Weights of a small mixture-of-experts language model, trained from scratch on English Wikipedia: vocabulary 1024.
Below are experts of layer 3 (counted from 0) of a mixture-of-experts language model. Rows are named gate (a neuron's input weights, with its number), up (a neuron's input weights, with its number) and show model dimensions 0-159. Each number is 500 + 50 x the weight over its row's rms, rounded and kept within 0 to 999. Numbers have three digits each.
Before each expert's rows: a language model's description of what the expert responds to; "gets" lists some tokens that make up at least twice as much of what it gets as of all text. This comes from a sample of Wikipedia text that the model never trained on. Tokens count by the router's weight.

# expert 10
Description: Empty space cells and numbers in Wikipedia tables, odd byte pieces of Greek text, and some mid-word pieces like P-op-ulation.
gets: " ", " cent", "t", "oss", "op", "inal"
gate1:507474511468496412467417540516490546503522451546544506564478438487457489472501536424594506595539434488550532520468503457564449642428570486523486440486434424517524440509541471458510499508553488579556562406475563494520447589521483426584581449545581394530478450604462593420493492441493478478467537468444457519510508434468403459401545515511537477498479442445577491483551567549410528553545488512458561515511549506504486486511538503430447578441509404483468543470507494480543589499620526
up1:626515458434509534459501523461543570436479582518508473469545544525516594583572482455456533488442457493501479411415473538446512446537477559443496560579467570543478522476535533403458537595536505471527545491526511547575566523544480510447442412551572633514459478455530509440490488550475535455450544508475425532470564491512465548627455487581409452561501460495463503472514529462565478429542557493443483419460410515417430464529462552549501475500558477439500558399573481403474434466528518
gate2:485457464475574469511440504640566523425450425511495494498467479530513455525488467541398557559491443494494420495514519578515484509521519527448584502552510586606547517454497571593512504423597557479497482490501531615500538416459497426548461518487449404465534558432530439445490428585479515419510512496552580450491488478433515454424491512455461465433502595522443528551566497526522473560421543531435550465562509473463492407531583507483385474550410563545478558421504552509519465493565482
up2:459537527413532574492520490389521531474454442513462476502563509507411495441531355547496525485546458606473513512607449523475450454516512475417521497570509503524425490445495548466582582486559409480474564506545491466454595531570467540506499518508493444492591472454485537410496468486617576467525447480514488563538490433490423475539525480527462516521509374452472528491493479509502491524542624511438482505525387437526591516575603425470559554451434468520561549458571500547502424539459522

# expert 6
Description: Word-initial capital pieces and abbreviations like P, S, Comm, Aug, New, plus dashes in match scores such as 0–3 and 4–1.
gets: " P", " S", " C", " ", "c", ","
gate2:497454565562534527421467570486491521439514461437489476456475529540533551533474513542501548547426480581513615489542481528502544440502417541427523548507384584504521474503549501532513445448512469586585595516522594512508597448469529498448491428490467522549497587328445459493481484503479507551505524482445475504530443553522546509455500454524441509431517553452568503581551467471482494500349457593432500476534545439516499471521579476500603508521422484428524556441560457421394516438499486
up2:557509522547538437523522437469522603417521577443475463460500514503469541444474498516472438573573353480517501411597479576544547530385403451472561473509503462450474561473490540540523588554537460477477439482520522503544502510533503564495469465428479530521535519485622465589461573467519507586490508483451533582492519437532516496549475501502510481477481464543494473540549465484474544416480503514480519535471517572443518400461427511519428390502486569521329518564544501473403587585535441
gate3:568532523542549514566444455539448583497416500507503579533435544528501449429502465599405481425524429512475549551458505522471481478546608566373553420461532500512468523535488492482538518480509457559471460522522506597530450503508477496497513505439570557414479478555462566467571504565476504552509532390452418415512395636438519488473499569459493543514565459466501417576502491483466532462557546403451542555523581503426476551560505450509574528385457474465480510416458498532455566504540494
up3:543495537463478491546528440500452472488496492537516528388436605581476498421474514525459501409405454584546438473555569553494444519555529493484505441450547503571530429437472502506426555454497536488442584418472484546417439422596517513485567526594494426524547645453546563520433497508528418497452572540436491531595455516539529552565538484495554487533489422498464475523564522426509441560497567500462421492525438483501422590532470451439399443471532540503571471538571498552536497469506507

# expert 28
Description: Word-final suffixes like ian, ic, ial, ical, ational, ary, ican, as in multinational, biostatistician, Dominicans, American.
gets: "ian", "ic", "ial", "ate", "an", "ical"
gate2:492442490507517514461475492467476567483535580449467397600497484463469464560524503476608500484560480601388453560577522545506446468531465434514571508574588494504529539496505522473445460520542586447568490455521595553484523487574471449459504494514474509522385560500534499410467482529507475490458545589482516396516519529463469497519445455493410509601518495324498536506546483569509422465501481504550522492517484455577480437441588465500486438458439518521453450488428474578427607574525579
up2:503468567482422524556510468539526431528461533473556502481459542457523442474407498533465467436470533367624495459551613522513502470456493510581587568510529478573506444548580495549587619547588490535396505508556509470573494518478423413460489451420435467557474492458455466442544478474508524573508433456525590466377535486415481518549537556474601539530433436523477514560495572445439478501510483449485500531552529520487428513561506516449495592507546420495446508474565470550481465469461447
gate3:498550432572377515468510490464495486562486554468551485557481424519494410621464471563439423569463491506464525461423535431566513521482537466606482458490436531460461540493529576474527579455497483555533521502522499470289553528547483505514453478437464537546524534503462501540460408490545513474537479451437505445538565428512413547466532521495553503580505535469511526487423506517538520495385505571524460517477587467540515480572491464442439540526444423439514586569613496549580496456492555
up3:519526477553408419511455443493599537505570493469432514513444442512462484505483552533492426494525510519505465619434554556554438570559580486436540429545415593523572475439524492483451601482433506547506544506553555473426513522479550542552498558436516533585530516502511480543518452560509486506469467409427457458476475510600452468549469444522503432579478573506381512432470461490506531535471383578456489530509447472483400515536398500394508620521465465554462474566488509492519528560515563

# expert 15
Description: The letter x or X ending or starting words (Xbox, Lynx, ChiSox, External), and ex/cons/in/os pieces in words.
gets: "x", " ex", "in", "ex", "os", "X"
gate15:451528519457432536552531549491541523434494468545513494516543452456564463471514506438477539488520573472449608513530533508493504475431418562414535545514515446496582466441429495437438479497437416514446430517471451435458559518567416567420441500562435535556515549461573423484523476540555491507563508609470481554466494599413507525415481566605489490503530523586446432452491464465604437512621568546561430481540475427539469496492469469579502399501484487513484536568437550508591510560468511
up15:482527568529504463474506539507500530479501537465422531480431412494481487491512497477470533495394499494482504508462596484440546539456442524455511432475482504505524504509474511546443629503484570423551461499389530553592504550467485595508505467523475477399476485455549519433511579469565476555517502485505466394476514469525510457386459476509557466516605570474469443611473563479487524578577448472486482619655571544528511525562505438507490569521500548528598523383447529459445393483426487
gate16:485578474542465484523540541571521515495476439455483522614483411547562532524527531473502492446447433569464589461547410455517492381425515400381497539492538526512448525519496434529438405530498526552491527526530546531578495562490486539458484554470550563557572495580570530492592540472545546416458385442439489401549518447565505536368449533469507565549440493471546472562502456440433522488482538496496521557543457580480415517473506440481534486474459544475586485502597430481542496448492459
up16:553445544477389565515523466546559522496439550431513536489461460480462457562569559474505502468511519465540480472499473579455442546493565556388449516429484532487408505417459580576515455520412547526591453562387491577451479622585508515463595576518546512476482496435456513512511530510520460449518486387426516516533478481493483508453444489411510595530514466488507488601484551494449490584464476406466560576472511552504442540533573502547524532464498536488542473561524482414402415587457505

# expert 8
Description: Single vowel letters E, A, O, I starting a word or name, often after hyphens or table bars (Mid-Eastern, Twin-Engine, Editions, USA).
gets: " E", "E", " A", " O", " e", " I"
gate0:454441500482595541443473516528509517508580578420533523482411588533500478537456599575538461524547464473485525444449481506628486571450440491578514510465479470532509469494458583463477465462556520546487482505495532541620471530574505525466556501498581501588506588555443540383453427493509448432397558547481509462467502504489490552431539534551421498458447499535478507518469441469475379509585435542583526493437467590514512512537528404603520512498412445458408481448451537485427487540458499
up0:484497407550532424474471481461490442440475492521508519532494646446458467513504484515415591490587477567534496567479490418497455516416514475464497404476595495559625508492445433488541488541507532464563542435528453527426551546482537534463437548564482559485469505559543427589447608413518477515487568496561426448538481537607504581526448535551501473479530540526492479432598524483424463514580481437461430529485447422551462556528533536518448427524514579431437525538487508581473460456441466
gate1:563453553528450544566570537446480528593537496401564511516498587464492492489523527437412463497604533548559555537389503502477525563506492461493531417559546447502399459533588485592458531457462437543467509529463567499475522500488553444425339448553543493528464491497539367544446527490443549519534560532435607531462578440413514505499588431511501499506555548418511500468502505482469511479463568453527469509431595447487505497404448537517479502502573505479553550411507433489464478534465495
up1:485426416565436522471530473513524445486486464498434580538549523561462470525547421536420546515487411506569452544538517412403466396523541565529480510541451504483572508416525513555510551454504542464465530465487523521502579573600560487528595604476540540480584521526492539437546424449490532411454403547551497419465535542495547447503462475561502489493432476563532461439488603547443523564534462489469522542550432516557497421543422513536509484567443451514509359523454564490406481466454548

# expert 24
Description: Month starts like Feb, Dec in tables, digit pieces in coordinates after the byte-order mark, and odd mid-word letters (Hemisphere, Carolina).
gets: " ", "p", "-", "f", ":", "th"
gate1:574514506517451445496454560555461434536557427418429403517511513486493537496582420529542544544497464423522536517452545490452395564512467426481491471480483506587528477496448503482504477519472471481465396419525492475488460482547575523467578573535565617537508382474467516486485483484407470530578556587521564452459511566448571406482467541494485528632674512554398522522477534521481462465514432484494400546557538512497480546493389463562521463486469451525497524529523532560487536530519483
up1:496568539468503524555478580496446406558546528478492495516553453489412595405544467476574482548554565508525511502499440452446501563468462458479561517441496477585435496488489580541403524463540515503482557546501426524464602555594644463494484568488526483506528484490485542447543460529459475520543497529530421426468487643538542516487534515569443414569576525489462518541551425489470476519520363450502450413495578460479489508512508506552450518496450444454404371568492449486421458514482510
gate2:536558515467481602528427539478505455500491423505552535514505554487540541507384513436538498548503501529530489527551534495370523461375508426597555517434571467533545525549467514554475434542502538473434506426510536491539500552568442560445558481532498503511511412555537508526462466481522569465596454450507344498436437482421476578472469543451467434515491462390480507492518461549612481417448477556474513527392539506496437541503520486529553510448560477456438480596524452544600473556549569
up2:436499456572517497444567469517550549468543511468443438525416495554420535543526489418414463584517571508389466513457466403485542578541512544506462510548505489503485518466475490566477501555500536529528542503513479455474539493365441513546486477412490534473420474560531554406487554537530552558491427491407467418433492536503587550429528608527412545521559498434420577435443538541473491458504443597445495546430506513460512468473619504574575569464518514490551466610482533545494522504433537

# expert 9
Description: Letters inside Greek or other non-Latin script, domain pieces like www.…d, year digits, and pronouns such as who and him.
gets: ",", "is", "18", "t", "f", " who"
gate4:507490324451489507527439390543510481530528560458510446560560539562522570508567464514539482483579449472452458526595472546471462506532449531516472552495465524526428430518524464507497496457506561459422531487470506502447325515482516487515413538510532518513466457525530462446503475534463493542486502497443476427497546640510480553629397470460508581539557523553493466522518540459448480523497580540564538567486496446488439503514385424424540465510546530487573531443461538519559484531445643
up4:449523550590586579488507487485416460432616469455498496604503429494480501476564472507432411510528423535519506489430396567506533457439424562496518463607544484563559556542448441583454540374526447446465488413417519521464469440427452549562426527497508522600482531537508623453449517518491481512587564480517584521485556493517560427503442447475534539474524464473556517503526567477491572507555492441511525497518479470504422476454437578445457474498492472518591500452491563513574455505551470
gate5:464500503482570470478478652597440436466496487530504494425456511581496472496420430422518563509495439457483435571468434467480626465459469533569489463516478464490554500445505437531540531458542506534500495452556425428487477443498511553606541443436566448538527419454490487555509545494539430536511467526543494470490482512437570652600480487476518596544540453465530591554516437536563507504495509480554450379477403482534486536584514584525523534472449569429530486490589455515442469504446487
up5:470450514458559461465570542585437466501555365532515435501528343490547456558541505549514490599550445500570446509528438510473485415472574489489450462482392509608458455447540434516507494465460443495523447449565464542513579529438553551520623551545521564571421419475546543544452489469436487458505533586474519489484501436478532516506487504511486435515533443608548539584424534484448457427589526580565486594469471439478457509530509484527465601493518502507571470480507479520461460458499476

# expert 23
Description: Mid-word pieces like ut, un, uc, ver, over, including debut, consecutive, Connecticut, Sunflowers, Succeeded, plus the word but.
gets: "ut", "un", "ot", "ver", "ac", "aw"
gate1:422559542496494525420502574489523554583480546541505526571552543472518565536393506485560490457440456428508590491522532398524526477556514412554542506491375541472534536516450491472577504466543432551542536494557572534511516495433464506446543572488504534559525566451519520544505515544462514603360474556533524427477531459429554436505511480506463450594497543431500424488532438503505486500560521538551514507400563509514551551488396402509485569437380455512481442432486463480414403465464514
up1:457548582496587541517566603482529503507488547543566498608584479441500469479520485485544447426431548422451532432448519455464432526579602426554516479505479465501574593579487474419511541448558541408547525455502541513436529445423490512433483551482569528589468473410564513487474570465570478530454562497491484440554479497457483445426511511493546515554482498463449427585554416453511475487493467515562476462515601592533461573447499422511485538478370541496499483410443501418510494467524536
gate2:538537519454474495474470543499478447536475433482577479512435564547552434488588520450580566497520460564406472465538435507524382447361407490502536503537494551456529509485405520521479520498487500516393456496587610581497554472466558451528558509496481544452569469523543496383530580505518452441520529561528461524510490456490510542538434554500525476508480433533451474516432557468499454431569420497528474479541432577384581457490527439551589470559575473496477569463445626483537560486528460
up2:479504537499476492554443498500433479520552495484494537489564440490476454499557450505334394465438536437531434497504515517496490338451546488505549464601546484514487489516553541535500542508520547501432494533516534508449595512515442526498562439564462498417513477514429454494494455432455516614425485545619615521438496468596518496454562500485481553537453529553438515470541468612546539531469578433433506468506490506473588564452438561468417473578499528604459485444536476496568485447459567

# expert 1
Description: Word-final suffix pieces closing nouns and names, such as -ure in Nature, -ory in theory, -ing in Evening, -ury in injury.
gets: "ing", "y", "ure", "ine", "ation", "ory"
gate0:554473544543549517532400528536547465508491476569478548485401446553513481515504454419543496573546503486492428527483535549499457478435491485504478532512466480542402561519577513401487530583537467561503377458486496473390511476623469554407575462522516530522489503493514511439477585495568543528505487619510512471532451446538438502591473516502528532440444445493436563487470492465517542554531579551505440535623507466429555343538524525429441495548543504466498468458373447494553560501433455
up0:483500437566486498497580540486610402478453615483556469490582518403439521460538536512480509565421531497556488555482441487508542420535479460584572532519480489523538472591483546520455492517467499451471466446534520512431562544520509431489470519549436484519526516463483494591464537511509450444469543543477499561549572442459469520373464492409577400539468548507495445490488412580454494496381431525495490521453501500582499582492496481483446599545526516539422445481468504564426420498574653
gate1:425582519554467547487426525609548521545510444496473399498557405450504575465449480453543560511460495414539433411509551567409517467520459608546437580417472409558547566548492467555408503470553502560426623512468559469527507549494479446426451482488537502516470536480506482490488481439424480494443525532445523520470503496501516498490527489504406473464529476552528460501487468456528406512507544396534515436574459511564521538586574431502565434556520438543546573622470509469531484490544574
up1:432565528522431564443498489541453405577475448515526428535501402426522552439473429426623553474437504417549478455563504534392472497523520648556467512495395449463459531504617440553537431484556510489449607534464457454532509516484472475508506461551476454531465549467501506509494569453446495461496508535531545521541556471531473532522563501447476524511497451572511408488528396478606500531553533431483513440570488483576523538597433440426450440537531553553566522523517499482477513452561555

# expert 16
Description: Prepositions after verbs and nouns in running prose, such as retired from, number of, son of, battling with, by.
gets: " in", " of", " to", " for", " with", " from"
gate15:497508519489481394472517507518473569480552532465577463502506488556472500436536446456439559442500511524430531388494543483422487429626494494510542548511463498533453545483455498624452516529432470565505562549452492439535474496482668481513545479505496540508396512557402532551517447442458540500492530539494529386534489575503515460568511457521460483501490506467573451409398486426540487500472473450496606566534544528480514469500532568449592512520544430496412534570512410651439523471505514
up15:473508565578535411549600468503454515434515534440441520515508603479491529422479500536504527488538545504408578528485456483497534483645451504523456550523452487537502510531493526526506425480470531436426432515414532443500538401512595514511476460490436454375529539514470534543609471486528503533514442476504580470468409520480535464537528443466525406490529456474565436537476511546555533505479559510559463528550506395479518522523499601403566613436432410422483519514587460515406512545556546
gate16:515526408418427594448523531512469490486524531507577552620522502524452478523445524499496526490485492476481535572558501535491580499555464442513479532528563597414521551446504458521445497611498511438430462528505469566499527377519434456523421508446469545595504528440507524463464609544499511562515526430461564458490517519551474396500483492398499526520499504549355394573557484477555515498441504588531615475526415547547539509443461494501517397474510515506528494525459465445397580485452472
up16:471471478463572424593538508500581430445517500401548515542506491459468485536456554453508446554356525499514447509542500417534441479481473528517444431513531488554578472618517574448460510406495362587589488455476460512515556507527580481529572655535483500461437465554544533441508469591452443436538478469506532508437490469407416530500515509507485492514516528514502536416453487442487467528552562546458430581490529463535494541482473532576528505480519487579532533445449521435490438558591572

# expert 30
Description: Digits and small numbers in sports scores, standings and stat tables, such as Feyenoord 0 - 4 Ajax, dates, and 70 kg.
gets: "3", "1", "4", "0", "5", "2"
gate2:384554560407555541521518583581520531531542478537503465502506532588489445513508496571506521510423546465519447444579489453544476403496497492538560520493541539524520414458497476557444552433366463436580539455561511460495476552563582491427528494471553541505414553498461487388582453455522474509560531515482445542499439432562358447564515483508487585544496446538510498469491490508472478433512512475422476552493428424510438492489533550563547471494458533534409478502469541520398579609505581
up2:433538522446539526568442619505531451601567428486580507475447533543552487492478457553565477484420663429456435472521554449567442387474542553488487586531546500495577429477507503561573513463522490458425522536488563512572475533459477510478556464448541453452482529484455494430528475440523472587504545616490454506530476503484433550533509490480419595519442407492511498422442470461409537509449456505530500464480489465500475461526546519543525414558477489545449469456525490579457564625433537
gate3:483417452496510502579501513476576547478469498445437449521447571558475474496553565538567506411454491533547444576490427533503565585484443483578408445460456443557516575543464471524495554422507522617439510564475588565415480482505496507511516472578488493552545546571502464467450509492534471506642530455452435508411416530454431527510486504564511460424372508625493489466536503468481586512522584543426463550496482469547501582527431548454483468422505537478412456450515458472543487497554531
up3:489380457469498513577493467443562540507439492427435490515436562566447473495581594552560487424476503510544413577526422556499551545513478477586418446473452484546483588554498486547500580433501514590429510587466565570385479494525492469493513501544489482545522559552449496450466503508491449503614533453457486499415423535443453504535482525553484435430408546592516483451515565473466577535559600514447476558513486467536507590538428575498473482409453513505432480467492422451539508499561512

# expert 21
Description: Second letters and pieces of personal names and foreign words after a capital initial (Paulo, Paolo, Pauling), plus quotes, month names, list dashes.
gets: " ", " D", ",", "\"", " and", " that"
gate4:431541524450466509613534540507566522389517494568542564523525577528509537473495461602459512557548515446513513473520521511479422554477546443509557413551461523535507496525428468467437389492452627489449437480505528533417569648441570465400522466437482476565516494484550502516514453431429512406474501397513417512563532512540500491527444567578600475531447559452419446540571558473507476571445472444567492440532509479489434534484478521493465512484486511468557495459485490530427533536425585
up4:488472533547533477500570532560408557540524581424536455426528552528473436490575516483521555555451455541484629449387600481473487444462461463452534465492535546469506548519490490456562542516474490468469431473593590455433543545490391462459525522572448535398521507466523469439508508535480557575396495539491556457508529468660362537536503598472512527465502468397517524530547454453539463542549516483503436520462449428488530422432549486480582531529530578468461492476458510520492453558494476
gate5:474591549533545516475432553473475447507562451528503523439456533392518589473476460585492584536516458537506488485466474478449425409509410463427495485564601560553495446505511456455475503504425442559589515593585553533568467476601423447524533489514487533501505448377503498532467479491533548632510485544521453429553451387491586497527549399460505528447492491473502469482430549509529499414543582472394446524585556511499484443448572484475461507476530538532486514596511567484503449546490481
up5:472511554366515574412495462484446424447507512510466542491491481442497378561495472502476501536345500492592422475499526457417380521536465528499485474524544554544550472580526518557447458439504541530546624468520480492481483544539498509590524461448538511453580505486552498471558490529498503476402497542555501528540526610455484471512555503526509502607592546530518446613522512434528497475522402531572473386539462468479475422503578362489571518482506549498509544462463488504467432525492507

# expert 17
Description: Year and coordinate digit pieces (201, 10 in 58.10944°W), spaces and dashes in year ranges, and commas or parentheses in prose.
gets: " ", ",", " (", "a", " F", "200"
gate5:442464579455539499449529458446427476502503545487501501479559455513508587490454517430502484516517427495541507570477475542435519513547472489507576503449560470514556518588508489406463569413500453496486515407543468494552480506520602516489514576481568560509459526497482406508492373517499499528498517590471481512483533488407467433483567484600563471465515548540547502593515365435538465573500438454502533460469610466467385561621519472483563531473536475530488524555478576391356486464491560
up5:512499456487472449507611532528509489471408441516531516484460530554528523527505568571531516527492528526515461461433492562409462511440442543561505428538408485448527494500534504433484439486485495467541473511504495528507469515536587502476562514620500484572592504552543447428484563416530536518551475475470528542517443586528492413381397511455466463505598487539349410506533562574530546481512479521429543477448530504535507470525530571547556632472452484557507455571489510525397443456419372
gate6:518503494547485528471529518533530505534489490502561422490524436516479477461491451525443665597477427457470401526549553399435486525470488473411450452582480432540538581487531430498497423418534476552525546539520403476574547491545554479443545461571560545503551515465522515439542464370564538481577531468557474465513547448540382556531588507434466533399538471462553411486541488594492438519422402523466476514536501483557544493512499501492488521526437453519566529496476394496529556531524572
up6:443494412517547527463566460578597439515476493435461457502518497488517627481400469457481541555532458522443447472469510539518491609420525547488482440468447505570577583471541484429520592485582511479563398552535516382486513467497474473509478454558512522482499416538518538506511542456524538543549458485516532480448528532503495523509457468476499489471521484609475516536465434471471417509473513528513502556453501571529455508543646504464564458528388444486372531643525455450457507582553399

# expert 29
Description: Word pieces er, ar, ra, her inside words and names, like either, other, powerful, designer, Landgrave, Araucanía, plus she.
gets: "er", "ar", "ra", "ro", "her", "he"
gate1:424499572410414502436491568515543573532540493456515537463483523548649526506528444503566573532551570413507452469472616468422528520468475505532425493405521575525467476513486489540477485475557499574563529488411565527524587504509483498437511472482554587514476461500556481466424600479423523571537499504522471454449497497457486525451520470471446575425544463462522524473526485526404498603377439438501655463451503454505487569400553517463554509507494511469515455461533482548482507457402540
up1:476479582422431438509524560490543581473589532494534532511508511539544474473486529502477612489449491470473475406413490508488486516496500504538410469560563487531496450541550528473484472561470420527551473500504549482425483563455574430511454491512535552482457374515491440496518474407440536463532553525534455517461517442481539530483584565452492530423529458502597541459590556577527468586408482400466566436530612485527490476482591524507577395452459563492598542420544405520415524495429509
gate2:480426506508620403532520513493448526479480484456557567577463527605497566425544498576432562454536435564417525522442477536506502495454440486551482502522524541492494474480471492489577529492468441476470523473525528557518482583455560461499468442454487539516561433539473510481576434434428533574532428485469603493456462592518546459385557497440560527449562602536518529528528507518460596537445515531409514416476555470533547581443500554435544548417473448539451530450446451594443463486389451
up2:531605480505467595497506545472472479478529453569399483440567472457416454598478489451542468571496581440537461449553530500517527545563484523433499492491475503502546503455496489556434475422524541421481487550483504413535555427584424573456555507585470473500453486471508505509430511537489474444522580532477399468507483410522494489595405508517481478524419417519502535541562575440521398505488472465591468546559504569516533382451463437521509452619498554449598473527509570437535544489571561

# expert 12
Description: Mid-word pieces like our, or, id, fer, ur, ir, in words such as resources, different, evidence, endeavours.
gets: "or", "id", "our", "ur", "r", "fer"
gate1:442548447436437430476456489532399448449427522530461549498428523506412474530552521530475580385523541446564509473521553463549500547439627456602531518504523462542502482451480551485475506481565530485435463556618532429451554517546516413480494488499500554485499553442462434370517594573515472465421595571486510482488550517571451515556483586442551502496466515540520479588523492493498441505491434502546533551555500430452600535436530452568526504499504549346469495463476558509444460506506539
up1:482541552489534522500450439458519489554431501505468488550545523476554450513507468540481440585615595535457590526445440480454533567543565518453545564471586459585494461495420570528576463440560442539483501494510462503560502467503487514505488524471543611395555465535388447519467423541529558485437466522472567508541556483400533551463556587479435523419421499539603502549446551547536460465439506507526385404455536445489489502511520487517490451397548493399477483540519484554469401423517519
gate2:509511388533552498598490491476389509535493615497559509578460485455530476468495517529475495464574532424524536500490405486545525535497408513507471448566445420483518539486460384514579506564507409490476410464501631573571509487431520447500476522519509524584449453491391520392562544527485488512551517542454523510502407535535420516567527552504389451451518493493530514580498568496390564501489488481556622503452502582460517422503455529434535567522480590501514500487502498458452539453459517
up2:522522446543587556480465512453501563497522433512469460415476508462475491430405491419521542473458523574411535546560533525449554467618544523402562563410612470514574419536547467483453476506470565550522526529383447434492536524556523595529451502454552407460537494413556488549477511432494474497475456518534458504535516532436570528425560545485518494513463481450503424543423513613588400496456528544491446442495520574519516534513516477456597415483517428488471498489540487579534421544532553